Experts of a small language model.
Size: 13 layers, width 512, vocabulary 32768, 84.8M parameters.
Experts: 24 experts in each of 13 layers, 112 SwiGLU neurons an expert, 3 picks a token, a sigmoid router.
Training: a variant of Adam for the experts, 614M tokens.
Below are experts of layer 3 (counted from 0) of a mixture-of-experts language model. Rows are named router (the router's row for the expert), gate (a neuron's input weights, with its number), up (a neuron's input weights, with its number), down (a neuron's output weights, with its number) and show model dimensions 64-127. Each number is 50 + 12 x the weight over its row's rms, rounded and kept within 0 to 99.
After each expert's rows: a language model's description of what the expert responds to. This comes from a sample of Wikipedia text that the model never trained on.

# expert 23
router:55 34 71 47 55 54 40 75 52 42 57 45 62 45 48 52 60 62 35 20 68 53 57 41 27 35 55 61 62 63 58 40 56 48 61 64 82 45 44 58 77 42 57 56 39 51 41 50 31 31 55 41 42 69 53 34 51 41 46 49 56 56 41 53
gate0:36 41 52 73 42 54 47 66 65 51 55 39 53 57 46 38 29 54 36 31 52 56 59 46 40 63 55 49 40 46 61 34 57 46 37 69 73 48 56 54 55 55 39 59 60 47 42 42 30 43 33 26 46 59 75 31 53 60 48 44 68 69 50 46
up0:47 47 58 47 27 38 46 75 59 61 50 38 47 37 56 33 71 45 45 48 51 61 58 59 54 50 51 53 64 70 51 77 53 39 63 60 44 43 59 46 43 62 53 24 74 53 41 57 52 51 51 33 53 52 57 58 58 45 53 34 46 37 56 61
down0:32 32 40 66 60 21 61 43 30 54 58 59 44 36 49 36 57 25 56 56 37 56 49 53 53 53 53 30 48 56 36 43 44 42 38 53 58 52 34 58 67 61 61 40 52 52 56 52 34 45 63 77 69 72 41 72 49 42 49 63 50 54 47 53
gate1:23 32 48 48 67 42 40 68 55 63 69 46 41 55 41 54 49 45 57 28 79 56 75 38 44 39 42 38 62 33 48 42 21 54 53 44 32 56 54 63 67 64 54 57 36 54 30 31 49 57 35 32 78 23 32 34 63 41 66 65 43 46 48 53
up1:33 31 58 27 77 40 47 46 60 37 61 47 46 49 41 54 42 48 43 49 48 58 37 47 57 39 62 55 53 54 61 31 60 48 55 43 42 48 51 75 55 48 61 54 46 28 59 70 55 47 48 68 39 45 32 37 34 60 47 40 72 49 60 58
down1:44 36 25 62 45 59 50 49 33 60 43 36 19 41 58 48 44 52 44 33 44 44 64 61 41 50 60 52 75 64 61 42 46 56 40 48 49 30 53 59 46 50 40 46 32 49 42 51 58 47 49 77 62 42 41 64 65 32 46 36 55 37 46 56
What it handles: Words and numbers in athlete records and results, such as Medal record, won, career, Championships, %, medal.

# expert 12
router:49 65 36 53 47 27 57 57 39 52 38 37 56 58 43 61 53 56 36 29 59 57 60 31 41 47 44 74 57 50 60 41 46 55 50 43 55 49 43 64 44 55 47 63 28 54 44 57 49 45 52 58 44 56 42 42 33 55 50 44 47 33 35 53
gate0:69 31 43 45 44 59 72 22 58 62 47 59 60 56 60 62 53 50 39 51 45 56 55 59 58 48 35 63 58 53 41 56 37 47 60 60 41 37 69 49 43 59 51 51 32 54 52 38 46 44 51 44 35 53 67 47 60 41 29 64 37 48 29 56
up0:52 49 44 46 39 44 27 54 50 49 41 66 34 49 50 26 61 37 41 45 73 49 64 54 41 44 55 54 84 61 53 54 43 49 58 35 67 60 51 57 81 60 53 57 40 51 69 36 51 55 45 74 54 67 69 25 64 38 43 40 40 52 43 31
down0:53 36 75 45 36 68 63 40 43 53 56 38 57 47 75 54 57 78 51 56 44 60 34 51 32 51 32 42 48 62 33 52 48 30 41 47 54 53 40 37 45 34 43 30 55 69 23 42 61 53 57 59 43 39 46 56 58 43 56 54 61 38 33 73
gate1:34 42 33 43 64 31 42 56 37 65 42 41 35 34 45 41 40 56 35 48 56 60 48 28 56 42 63 57 48 56 63 58 52 44 66 44 46 57 43 73 37 64 40 62 33 46 56 50 49 50 57 64 50 47 57 55 41 32 49 42 55 50 37 48
up1:59 57 66 66 43 77 54 55 77 26 47 56 58 63 49 56 53 61 51 56 37 44 43 39 59 65 33 38 48 66 56 30 69 71 41 60 58 42 64 31 45 54 55 36 71 57 61 41 42 38 46 43 59 57 43 43 59 42 36 50 22 51 68 43
down1:41 58 33 59 50 37 57 47 39 41 52 64 33 45 61 27 64 29 38 38 32 55 33 45 49 46 59 49 47 41 39 56 58 54 32 49 52 69 29 58 37 44 41 70 49 46 22 79 48 58 46 49 52 52 57 64 48 35 38 61 61 40 51 69
What it handles: The zero in years like 2024 and 2015, plus company news words such as billion, announced, Foundation, software.

# expert 10
router:46 43 63 66 36 53 64 44 33 42 49 37 45 55 41 52 55 61 37 41 59 45 74 43 40 46 58 63 52 56 60 25 35 62 51 38 67 51 34 48 51 57 60 71 46 52 53 56 56 45 63 51 57 58 44 38 52 55 58 57 50 39 40 31
gate0:40 29 34 33 53 37 48 35 42 47 71 24 46 60 60 29 69 59 47 35 42 68 56 47 53 43 48 47 49 46 46 56 49 28 35 45 32 53 59 61 61 34 60 45 58 71 40 62 49 63 51 34 47 69 44 52 63 60 65 30 53 22 23 58
up0:35 55 54 49 55 37 66 44 40 69 50 46 41 45 70 27 50 34 60 67 41 53 40 31 63 58 69 65 44 34 43 29 57 43 48 63 54 44 61 36 54 58 42 55 49 52 63 55 58 63 45 52 42 46 54 51 57 37 16 65 58 51 54 54
down0:47 30 42 58 35 59 36 45 48 67 40 47 42 66 62 68 60 55 43 55 42 44 36 45 53 54 38 69 57 50 63 32 63 54 61 42 62 56 46 57 47 32 59 50 48 38 59 67 49 59 55 47 68 53 40 42 65 33 50 64 47 54 43 57
gate1:68 39 41 43 47 56 57 46 56 42 45 28 66 57 50 64 53 43 71 46 70 41 33 52 38 32 65 46 39 59 42 58 70 67 48 47 57 34 62 50 57 65 44 41 62 49 52 60 47 62 57 84 50 39 58 44 64 53 63 36 57 75 51 41
up1:58 40 41 45 50 50 51 49 43 56 43 41 40 46 42 46 48 54 54 56 57 38 49 37 67 39 56 56 53 48 56 33 49 73 54 41 52 39 61 65 39 52 69 45 66 46 53 52 54 71 41 51 47 49 51 49 38 28 64 33 35 71 62 47
down1:52 35 39 61 59 55 29 53 64 50 51 58 51 55 40 51 35 63 62 32 47 55 64 50 71 49 41 67 50 56 54 36 44 41 51 45 59 62 63 50 36 54 36 42 50 52 47 48 75 59 43 60 37 25 30 56 58 45 53 54 56 44 35 44
What it handles: Starts of personal, team and country names inside tables and lists, such as Kristen, Walmart, Guatemala, plus Thai script.

# expert 6
router:60 51 56 41 45 83 51 30 40 73 39 59 70 45 45 42 49 44 54 63 41 47 46 40 45 44 40 65 67 48 42 52 37 45 40 68 41 49 51 55 49 68 50 49 63 83 19 25 40 44 60 39 43 32 46 54 56 56 53 65 46 43 59 46
gate0:68 63 56 39 30 31 70 44 39 55 57 37 55 55 54 42 54 40 52 38 36 50 35 61 36 55 52 43 61 24 31 60 36 23 33 59 39 32 49 63 36 50 62 46 52 50 45 60 43 41 67 22 54 55 63 41 58 65 73 68 67 37 48 48
up0:76 54 53 64 61 52 61 44 36 64 60 63 35 41 20 51 75 57 50 42 43 33 60 48 58 67 64 46 37 54 65 42 71 51 30 41 56 47 31 25 53 47 58 52 58 45 54 47 53 54 56 53 26 57 54 44 68 32 56 54 37 31 48 50
down0:37 35 53 72 59 58 38 45 53 53 40 80 44 42 43 58 79 45 54 57 53 55 42 62 32 43 71 45 61 37 39 54 40 50 27 20 55 41 50 10 71 39 49 52 57 30 31 38 56 69 48 59 52 33 53 33 54 69 39 51 26 40 51 71
gate1:52 69 58 36 48 47 65 43 34 49 50 46 42 28 59 41 42 38 49 65 54 63 38 52 48 54 37 54 62 54 63 44 56 44 64 57 34 40 77 50 77 52 50 59 46 50 65 49 30 30 79 36 68 37 36 45 55 46 54 52 63 57 69 49
up1:49 53 53 53 57 66 42 71 47 36 51 47 32 35 45 61 36 56 68 39 46 46 34 60 44 45 45 56 62 35 56 48 45 59 46 51 61 44 58 48 49 54 62 57 48 24 66 60 57 54 69 44 36 44 35 40 56 62 52 53 56 68 58 36
down1:43 57 47 54 49 42 50 58 51 43 45 44 58 60 34 57 49 63 43 49 34 51 33 57 63 30 43 37 50 70 70 55 52 52 38 70 48 56 41 61 66 34 25 63 68 51 55 33 59 54 56 55 60 49 49 66 56 62 48 60 62 73 38 65
What it handles: Words in film, TV episode and story summaries and credit lists, such as follows, episode, story, directed, plus punctuation.

# expert 11
router:52 28 48 50 37 35 51 47 47 50 59 45 52 48 60 40 66 66 33 33 51 67 45 46 57 47 39 64 53 62 35 51 47 44 66 40 51 50 53 42 80 56 53 62 47 43 41 34 32 48 68 52 47 57 56 39 73 38 50 41 28 66 43 36
gate0:65 49 37 46 57 66 75 69 54 69 40 41 71 50 38 58 49 51 46 46 37 46 59 41 51 36 73 52 45 44 39 54 58 56 60 62 56 37 57 58 41 26 32 56 70 55 39 64 50 32 57 34 34 50 59 59 39 50 51 31 69 38 33 66
up0:31 66 39 24 67 31 50 48 42 45 45 00 44 47 61 55 50 79 64 62 39 41 57 60 48 35 65 72 55 59 54 49 60 37 44 53 60 14 29 32 51 54 71 50 49 48 42 48 38 49 65 43 47 53 48 57 50 62 50 51 54 49 48 44
down0:24 54 45 62 70 52 56 53 47 49 35 41 66 53 43 36 48 58 57 60 50 43 44 52 30 33 63 54 27 56 27 43 62 28 52 36 46 39 41 53 47 43 51 36 34 68 65 44 62 49 61 61 35 73 73 53 54 43 45 52 59 46 38 32
gate1:55 36 67 31 54 57 37 56 55 52 61 39 47 48 53 51 62 58 39 49 65 39 54 34 17 49 42 55 60 45 47 43 48 59 57 38 43 33 50 44 55 72 58 57 66 74 31 33 41 26 74 22 40 71 81 66 59 47 38 58 56 62 35 38
up1:71 62 60 33 57 41 44 50 30 61 41 42 36 54 51 38 41 59 44 41 53 44 47 53 42 38 44 49 56 40 55 40 56 52 39 37 55 73 48 59 41 53 37 64 62 51 60 93 65 42 28 59 50 47 33 23 34 53 32 59 39 56 48 57
down1:48 22 58 63 52 52 52 22 37 51 33 28 40 42 42 55 63 44 38 52 41 38 31 40 50 30 48 40 42 37 48 65 39 67 54 47 58 42 42 47 50 67 52 54 57 45 44 39 38 52 70 45 23 46 49 58 53 40 40 17 51 68 49 56
What it handles: Subword fragments inside foreign names and team names, plus table digits, such as ank in Rabobank, ik, ard, 3, 5.

# expert 14
router:56 38 70 50 48 48 69 49 33 59 60 43 46 47 30 73 61 66 66 51 81 51 43 47 44 43 41 65 44 48 48 52 50 60 75 38 59 39 38 41 56 55 64 75 49 53 54 44 43 40 61 54 50 19 51 38 52 68 41 48 31 71 28 47
gate0:63 63 55 45 74 80 63 59 28 63 60 50 65 49 56 41 70 72 65 48 56 51 40 57 46 46 65 62 47 52 37 46 54 54 50 49 59 46 67 53 63 67 53 56 42 61 40 30 51 51 43 46 33 48 22 55 30 46 55 55 67 50 64 42
up0:63 55 62 39 42 39 63 76 59 60 42 40 31 42 41 52 44 48 65 46 53 38 51 43 53 60 32 55 44 55 54 31 50 50 51 34 55 53 52 80 64 63 48 68 48 67 77 24 64 66 59 50 66 50 54 53 62 41 48 41 63 52 48 42
down0:50 42 54 50 50 68 47 51 60 59 52 40 46 46 49 50 84 63 46 64 49 45 54 30 42 49 54 55 54 64 56 55 63 38 47 31 41 40 53 56 63 65 43 52 40 46 57 61 47 37 63 43 43 44 46 48 63 50 43 62 39 54 54 48
gate1:35 56 62 71 61 44 29 55 58 44 78 45 42 53 33 56 57 42 43 52 27 66 44 31 44 48 48 90 51 54 54 46 51 48 47 36 45 68 48 54 40 72 48 84 33 52 20 54 51 72 43 61 45 41 63 69 42 33 40 40 31 63 33 43
up1:58 59 62 40 54 54 72 53 48 41 78 47 64 42 38 59 36 41 49 58 57 57 56 47 58 27 46 48 47 58 43 40 66 65 31 44 62 52 36 47 47 27 37 63 70 28 71 48 54 44 50 48 86 47 63 36 27 40 62 35 50 46 65 23
down1:60 41 46 49 55 57 32 63 57 54 60 45 53 29 63 63 39 34 52 34 29 36 50 57 40 53 72 77 48 64 48 69 43 39 50 58 62 55 73 54 68 60 50 46 30 52 64 60 50 25 46 42 15 62 34 58 68 39 44 42 61 44 60 62
What it handles: Short vowel or syllable pieces inside foreign proper names, such as Gian-ni, Feld-kir-ch, Bren-n-and, mostly in sports tables.

# expert 15
router:49 59 74 47 49 68 58 44 52 66 58 68 69 47 62 46 57 41 36 36 48 41 65 53 55 49 40 66 68 57 59 35 67 73 56 50 73 56 36 64 63 51 51 54 32 59 37 47 46 32 59 42 53 39 33 43 77 52 48 70 32 40 35 32
gate0:48 25 57 42 31 58 82 47 49 72 53 52 39 64 42 38 43 70 78 45 52 47 46 66 57 74 48 47 70 60 50 54 45 32 63 52 62 50 54 45 46 46 53 66 58 47 46 39 68 58 52 36 63 56 64 40 47 35 55 55 33 38 44 65
up0:54 56 66 73 45 64 66 59 54 43 51 72 33 58 10 43 66 44 49 67 54 58 48 46 62 41 59 47 74 73 63 57 60 68 68 39 56 52 39 52 49 57 58 46 51 67 42 53 49 34 41 58 52 36 30 34 51 51 42 66 52 25 49 58
down0:41 69 73 48 50 56 57 51 47 41 56 47 58 40 58 48 31 54 50 56 42 50 50 44 60 67 63 51 41 35 32 51 50 59 24 36 48 63 42 30 47 74 60 58 46 57 59 56 52 61 50 58 40 42 61 31 66 62 54 55 53 46 57 37
gate1:54 47 47 33 36 50 26 75 56 65 61 59 56 52 42 70 51 36 56 58 45 29 43 58 84 43 55 58 63 64 36 62 63 45 67 61 71 52 68 43 56 35 28 67 55 61 40 27 61 50 52 66 57 32 44 55 35 28 50 48 42 61 53 58
up1:72 60 68 43 33 63 45 49 52 23 46 44 76 27 68 31 52 32 57 29 65 58 72 29 52 56 57 49 53 50 59 42 35 45 57 16 28 36 47 37 49 51 66 50 51 65 25 58 43 41 38 41 71 26 45 67 51 40 72 56 51 40 47 45
down1:46 78 39 48 53 36 31 32 54 31 69 31 36 25 50 55 28 51 32 48 17 41 46 54 70 56 59 62 59 39 48 46 63 37 55 52 42 67 65 43 54 52 53 48 41 50 46 24 44 54 58 60 43 52 35 51 50 42 52 55 43 35 53 55
What it handles: Space tokens before years and numbers in list items and dates, plus squad terms, such as - 207th, April 18, MF, album.

# expert 9
router:60 61 49 39 50 42 62 51 42 42 68 44 62 55 33 66 46 42 53 46 43 48 38 24 37 36 34 53 33 63 58 44 47 80 81 63 46 43 55 64 59 42 53 62 49 51 48 49 40 46 43 59 38 59 61 53 59 63 42 65 39 53 64 31
gate0:59 43 47 51 44 38 53 64 47 29 37 48 40 49 55 52 66 44 33 32 35 45 49 43 58 34 40 71 47 49 65 52 70 55 57 51 49 38 48 36 41 36 74 70 42 72 64 46 48 57 51 58 51 49 37 39 26 43 49 58 53 57 46 46
up0:65 35 45 43 51 41 56 42 55 36 37 63 51 36 52 33 49 35 39 49 30 69 42 56 14 69 41 41 47 53 40 52 58 63 36 61 49 54 52 32 43 46 43 39 49 40 42 74 33 64 53 36 35 66 59 67 50 28 46 64 69 65 58 75
down0:67 30 54 69 65 43 52 26 56 49 50 47 57 53 53 41 70 47 54 50 36 71 64 43 56 62 66 59 46 47 68 48 54 47 54 75 42 30 60 43 47 56 68 50 50 79 55 58 33 52 24 58 37 55 54 62 70 36 48 34 58 36 48 58
gate1:44 41 39 65 52 42 63 40 45 71 70 47 43 59 60 42 61 57 58 60 61 50 52 55 39 77 40 53 35 54 56 49 59 66 64 43 19 44 55 61 44 65 34 61 53 47 35 51 55 15 35 43 58 62 56 65 46 64 32 50 47 44 71 50
up1:70 39 48 40 46 43 52 20 58 50 53 65 38 56 55 54 48 66 67 54 58 55 52 35 54 69 48 51 39 58 62 50 66 62 80 42 68 38 52 60 89 52 40 43 60 52 38 40 29 31 42 47 37 56 54 55 45 51 51 49 50 40 56 42
down1:46 38 76 55 74 49 64 62 45 51 63 35 35 55 63 28 48 60 38 53 43 45 42 44 51 46 68 55 59 69 71 44 65 65 59 34 41 43 56 47 44 59 63 29 53 61 85 56 44 36 54 29 36 67 59 41 41 36 36 64 77 37 52 54
What it handles: Mid-sentence verbs, prepositions and word pieces in political or historical prose, such as into, reject, pressure, against, replaced.

# expert 13
router:50 38 64 63 30 49 49 60 57 47 52 43 58 64 55 60 50 46 46 32 60 47 26 30 52 19 46 67 62 58 39 39 49 71 32 59 61 37 52 65 65 62 51 53 47 63 57 66 29 46 57 53 25 45 46 20 40 68 49 50 67 51 27 49
gate0:55 55 45 49 54 61 30 33 31 70 39 55 48 58 63 68 65 39 42 60 50 43 55 32 61 71 54 53 63 33 46 34 64 39 30 60 70 42 54 63 41 38 57 50 48 63 69 46 50 47 65 65 49 38 43 40 43 48 56 81 53 52 60 73
up0:25 68 41 37 65 53 56 68 55 30 75 50 56 56 53 48 33 54 58 52 67 53 51 25 43 43 41 50 37 50 55 46 48 38 50 39 52 41 61 46 39 32 69 62 43 36 53 67 54 27 34 28 50 58 65 62 58 58 47 33 50 51 58 50
down0:39 50 19 56 59 45 63 55 68 64 53 58 74 47 65 44 58 65 52 51 57 56 64 60 52 65 40 40 49 44 61 53 41 33 57 60 60 52 57 38 63 56 42 57 44 51 39 54 25 58 68 25 50 17 40 63 30 57 37 65 35 51 58 52
gate1:69 54 54 42 49 79 44 27 48 55 44 50 72 48 46 34 36 68 34 29 55 42 75 57 37 30 67 56 58 54 61 58 58 29 35 68 65 49 59 49 65 38 45 71 43 63 66 37 60 43 37 55 46 33 45 43 30 63 47 52 57 34 36 56
up1:41 47 43 53 35 62 47 59 67 53 31 42 40 50 62 53 49 65 26 59 27 51 78 43 35 44 52 51 27 64 52 45 36 59 43 47 48 43 29 74 63 62 31 73 50 55 30 59 44 42 57 42 44 70 64 42 47 59 45 47 46 55 47 54
down1:33 53 56 44 55 27 58 38 38 61 41 56 59 33 32 38 38 71 63 47 64 39 57 47 49 56 39 46 55 38 40 50 50 45 39 51 47 32 57 43 56 44 60 53 63 55 63 68 43 65 36 41 51 78 47 41 55 44 52 47 33 32 67 44
What it handles: Casual verbs and word pieces in plot summaries or quotes, plus spaces and digits in tables, such as than, because, blanket, owes.

# expert 20
router:56 51 53 42 66 44 57 46 38 50 47 66 55 49 48 58 42 49 68 67 54 57 37 31 51 30 50 60 42 45 78 55 63 54 56 57 54 46 51 41 61 47 60 60 47 47 39 42 33 34 52 64 49 57 51 41 51 54 48 61 41 46 53 59
gate0:57 47 57 54 82 68 34 68 42 29 45 60 63 49 47 44 33 68 59 36 51 52 75 38 56 62 59 47 68 58 57 47 39 86 49 32 23 50 40 33 69 57 52 55 38 52 47 46 66 54 54 52 52 68 40 57 45 50 55 43 50 41 59 64
up0:38 56 46 44 59 44 43 43 40 71 42 39 29 37 62 64 45 42 46 60 33 61 60 59 40 74 67 32 33 46 49 55 38 39 43 55 53 53 29 32 41 42 51 56 66 44 48 28 60 65 58 17 49 35 48 50 58 45 30 47 61 44 36 46
down0:42 44 27 63 30 50 42 27 62 58 44 40 53 43 46 56 51 42 54 50 51 67 44 39 72 63 15 63 24 67 30 30 44 55 35 66 55 43 52 64 49 47 47 27 45 50 25 48 36 47 55 77 55 59 29 58 56 59 42 44 45 43 46 36
gate1:43 23 67 50 52 66 43 80 51 46 34 35 33 42 50 54 40 32 46 40 55 33 57 51 54 53 37 55 54 69 38 53 50 36 44 48 56 31 56 61 51 37 37 47 53 60 14 43 53 63 63 51 50 35 50 63 52 61 48 59 55 37 45 62
up1:51 64 51 57 56 29 36 38 36 47 40 60 47 27 85 49 47 52 61 51 63 37 52 52 33 39 51 29 61 42 59 63 24 71 74 43 48 48 57 60 45 51 54 35 42 56 25 50 39 59 71 62 59 28 33 65 43 47 42 56 54 57 67 53
down1:71 56 74 32 28 59 44 77 62 31 33 67 50 44 32 51 44 56 43 35 51 49 41 42 48 47 43 67 49 55 67 57 56 54 50 43 32 76 45 56 42 34 44 73 73 36 46 80 63 47 43 29 73 66 46 54 53 34 55 41 47 42 59 51
What it handles: Nouns and noun endings in narrative history text, such as -ation, -ism, -ity, War, election, game, loss.

# expert 16
router:41 57 64 54 35 60 58 53 57 52 51 30 52 45 69 48 48 43 43 40 62 65 43 39 38 42 47 66 76 37 60 35 33 56 63 46 66 52 55 67 85 64 70 49 33 64 53 37 37 38 54 35 52 41 61 45 55 59 49 75 58 61 42 42
gate0:39 74 56 38 61 54 28 49 47 52 68 43 49 80 49 59 60 42 56 78 46 63 59 43 65 41 41 45 56 52 40 62 44 61 64 50 47 50 34 56 51 53 50 67 60 48 61 21 50 38 60 54 52 53 47 47 43 16 66 59 40 40 61 51
up0:39 50 49 49 39 37 43 64 42 52 39 46 26 58 56 43 51 44 39 50 36 44 52 44 25 59 23 50 38 57 35 43 78 58 60 48 40 33 59 50 61 30 54 60 67 58 41 42 43 63 43 26 48 58 46 72 42 68 38 39 67 44 43 43
down0:42 73 30 56 32 70 34 63 52 60 36 46 42 81 54 42 48 49 39 48 46 56 76 44 38 39 74 50 49 59 43 44 31 45 53 47 56 42 71 51 34 63 57 73 41 42 59 86 67 44 39 25 56 38 62 44 40 40 56 35 45 33 51 65
gate1:83 41 46 54 31 61 50 40 36 61 52 55 47 45 75 46 72 65 38 59 46 43 48 45 57 56 65 60 54 52 60 47 48 56 44 58 56 45 51 58 53 60 57 54 53 41 35 51 40 36 55 42 42 48 59 54 68 45 59 41 63 68 45 40
up1:48 44 54 40 48 55 33 71 30 48 54 43 67 73 71 45 74 46 66 46 47 62 41 50 47 49 45 59 61 36 40 33 60 37 42 38 59 45 53 65 71 56 32 51 50 54 45 58 52 36 54 43 43 53 72 65 42 47 58 52 58 46 54 48
down1:66 43 61 56 63 52 65 55 56 61 59 48 33 47 68 52 55 53 46 64 37 45 47 29 39 52 60 57 56 48 35 61 42 47 62 44 38 60 53 56 46 43 70 50 61 33 43 44 32 51 37 51 43 38 60 40 51 25 60 72 54 71 50 57
What it handles: Punctuation and numbers in data tables, and motor racing or storm report words such as spun, driving, EF, JPL, °W.

# expert 7
router:42 68 57 58 55 56 55 54 38 54 42 46 45 40 53 40 63 37 34 55 56 54 56 45 43 41 49 63 67 39 56 41 37 55 58 35 76 40 44 53 54 63 81 41 41 74 58 47 36 20 59 51 58 57 52 49 68 42 53 66 44 52 37 26
gate0:44 46 45 61 48 45 47 65 43 57 58 59 47 38 40 50 48 45 59 30 57 53 27 55 37 58 41 53 49 56 41 30 41 25 43 58 84 36 54 58 62 51 67 66 48 34 43 42 42 33 57 50 76 55 61 57 50 58 46 61 54 67 41 37
up0:46 58 49 65 33 55 41 56 63 31 59 41 52 54 61 78 51 52 46 79 58 70 46 39 46 50 65 38 53 66 50 55 61 32 53 46 48 37 43 31 51 56 36 31 45 46 54 57 42 61 57 65 50 49 32 55 55 70 34 53 64 22 43 51
down0:68 50 60 46 64 52 50 59 34 49 58 61 57 36 51 47 48 51 43 40 38 61 70 62 46 50 63 43 31 33 61 39 45 71 59 56 56 38 54 53 52 41 85 56 62 64 53 47 49 48 44 42 58 45 73 55 68 46 49 45 55 27 11 37
gate1:77 54 53 55 61 42 39 49 64 34 66 41 60 51 37 60 60 58 76 51 39 63 54 68 39 55 41 67 49 35 53 39 79 54 65 67 47 63 31 43 50 36 38 41 64 48 47 52 43 47 70 47 44 57 36 50 56 52 63 62 42 56 30 58
up1:52 61 40 35 79 63 65 35 46 54 76 33 69 41 47 33 50 63 70 49 38 23 51 54 48 43 42 52 25 57 37 43 52 52 37 57 51 49 37 48 35 60 32 62 82 44 57 33 49 46 51 52 46 33 61 31 55 54 51 63 46 41 40 32
down1:43 45 38 32 41 45 30 58 47 46 42 71 56 65 39 49 37 67 52 51 40 52 60 47 55 60 48 54 34 53 34 57 61 49 36 54 44 58 34 26 46 66 56 52 25 24 41 42 53 60 60 51 50 55 20 41 59 74 61 61 27 47 57 39
What it handles: Articles, digits and place words in gazetteer-style village, station and population texts, such as is a village, station, Population, mi.

# expert 8
router:67 56 65 51 49 57 52 30 41 43 69 54 57 21 56 65 69 45 55 37 64 43 44 26 55 32 58 51 76 57 61 43 41 54 60 51 59 42 60 66 60 28 56 62 43 34 41 60 10 37 57 39 32 22 49 62 78 48 45 29 46 33 71 49
gate0:38 49 67 24 48 30 44 71 45 23 44 48 39 41 55 60 29 49 50 54 48 39 40 48 37 34 44 40 58 47 64 46 62 57 47 47 63 41 52 73 63 75 62 59 45 45 55 45 68 25 72 43 30 47 53 36 46 39 36 65 30 54 53 63
up0:30 37 60 65 36 42 62 57 55 37 44 55 64 56 45 59 38 36 63 46 55 46 45 61 71 57 47 44 42 64 47 54 70 33 45 68 53 46 56 46 62 25 40 54 27 33 49 49 47 40 30 59 49 64 48 44 27 56 55 55 41 48 41 41
down0:64 55 54 55 49 38 25 56 52 52 51 58 34 52 52 44 62 50 48 43 52 66 61 45 55 47 61 50 38 45 46 56 54 63 50 67 41 54 37 35 38 45 39 52 61 50 36 56 56 62 41 41 54 70 69 25 57 65 59 33 25 51 36 29
gate1:48 50 72 39 40 34 30 49 73 37 44 47 51 48 25 59 55 53 69 50 52 60 56 46 46 52 28 52 36 81 48 46 60 32 46 53 58 68 26 44 51 58 68 63 35 35 61 53 48 47 65 59 62 47 38 47 61 45 66 39 54 71 50 42
up1:57 39 59 50 53 57 31 36 54 40 39 62 51 46 45 55 58 54 55 45 49 40 59 55 61 38 46 44 48 52 48 48 70 57 42 42 46 33 84 49 42 32 47 27 42 56 49 76 72 50 54 56 66 65 70 15 49 55 55 34 66 48 34 55
down1:64 29 37 39 50 87 60 77 36 40 50 43 43 65 39 24 60 79 58 47 61 25 53 46 41 65 64 41 50 63 63 65 50 65 56 64 50 38 73 50 53 34 69 52 57 28 58 61 65 52 65 66 74 42 66 49 51 41 52 65 47 70 34 32
What it handles: Taxonomy text (species, genus, call-) and verbs of thinking or telling, such as because, decided, believed, told, teaches, found.

# expert 1
router:45 43 78 36 40 64 53 42 59 75 60 30 60 87 50 66 77 48 63 17 43 65 56 51 32 49 35 51 67 77 59 49 71 64 60 52 56 26 30 59 57 51 59 66 41 69 51 58 33 62 53 53 50 38 23 44 64 55 54 36 43 48 28 33
gate0:52 55 57 45 36 59 46 58 54 38 49 40 60 60 53 51 53 55 37 52 66 44 66 42 48 69 68 65 62 38 33 62 44 60 68 50 50 47 39 33 41 59 70 50 42 66 58 37 48 28 45 69 59 56 49 67 47 73 54 35 38 58 60 70
up0:52 65 30 50 57 48 37 50 48 47 39 55 53 45 20 47 53 36 54 43 32 57 57 53 61 47 48 35 52 39 53 50 45 31 48 58 57 67 57 56 47 45 53 39 47 57 65 46 49 72 39 32 53 52 58 55 64 53 53 44 58 65 60 43
down0:68 68 42 31 67 35 68 80 73 43 33 52 32 37 43 31 48 56 45 64 35 53 53 44 33 46 63 39 42 58 34 39 36 43 17 47 41 41 48 55 55 63 33 58 37 57 63 57 51 70 46 53 18 35 54 65 70 34 47 48 61 70 38 38
gate1:55 33 74 45 61 45 61 25 39 56 53 81 64 33 44 63 72 47 84 32 36 65 55 53 57 47 56 58 49 46 67 43 50 63 41 52 51 43 59 76 59 37 62 64 59 48 42 40 34 40 54 47 45 31 46 70 64 44 30 55 37 63 73 58
up1:34 30 51 33 54 65 32 64 50 24 62 49 39 47 60 47 39 55 31 76 60 39 62 39 48 54 37 54 61 64 42 34 53 31 37 74 49 60 34 32 69 71 35 50 39 48 54 56 74 81 32 37 58 49 64 38 29 48 63 51 63 39 57 43
down1:50 48 74 61 44 64 39 71 46 40 45 42 42 54 68 46 55 35 64 36 44 59 78 19 38 56 46 32 65 47 59 67 39 59 46 61 58 37 66 45 38 63 58 65 56 52 54 56 51 75 56 43 48 62 52 65 58 51 46 54 58 46 42 29
What it handles: Forms of be and auxiliaries after a subject, especially in sports biographies, such as was, is, were, been.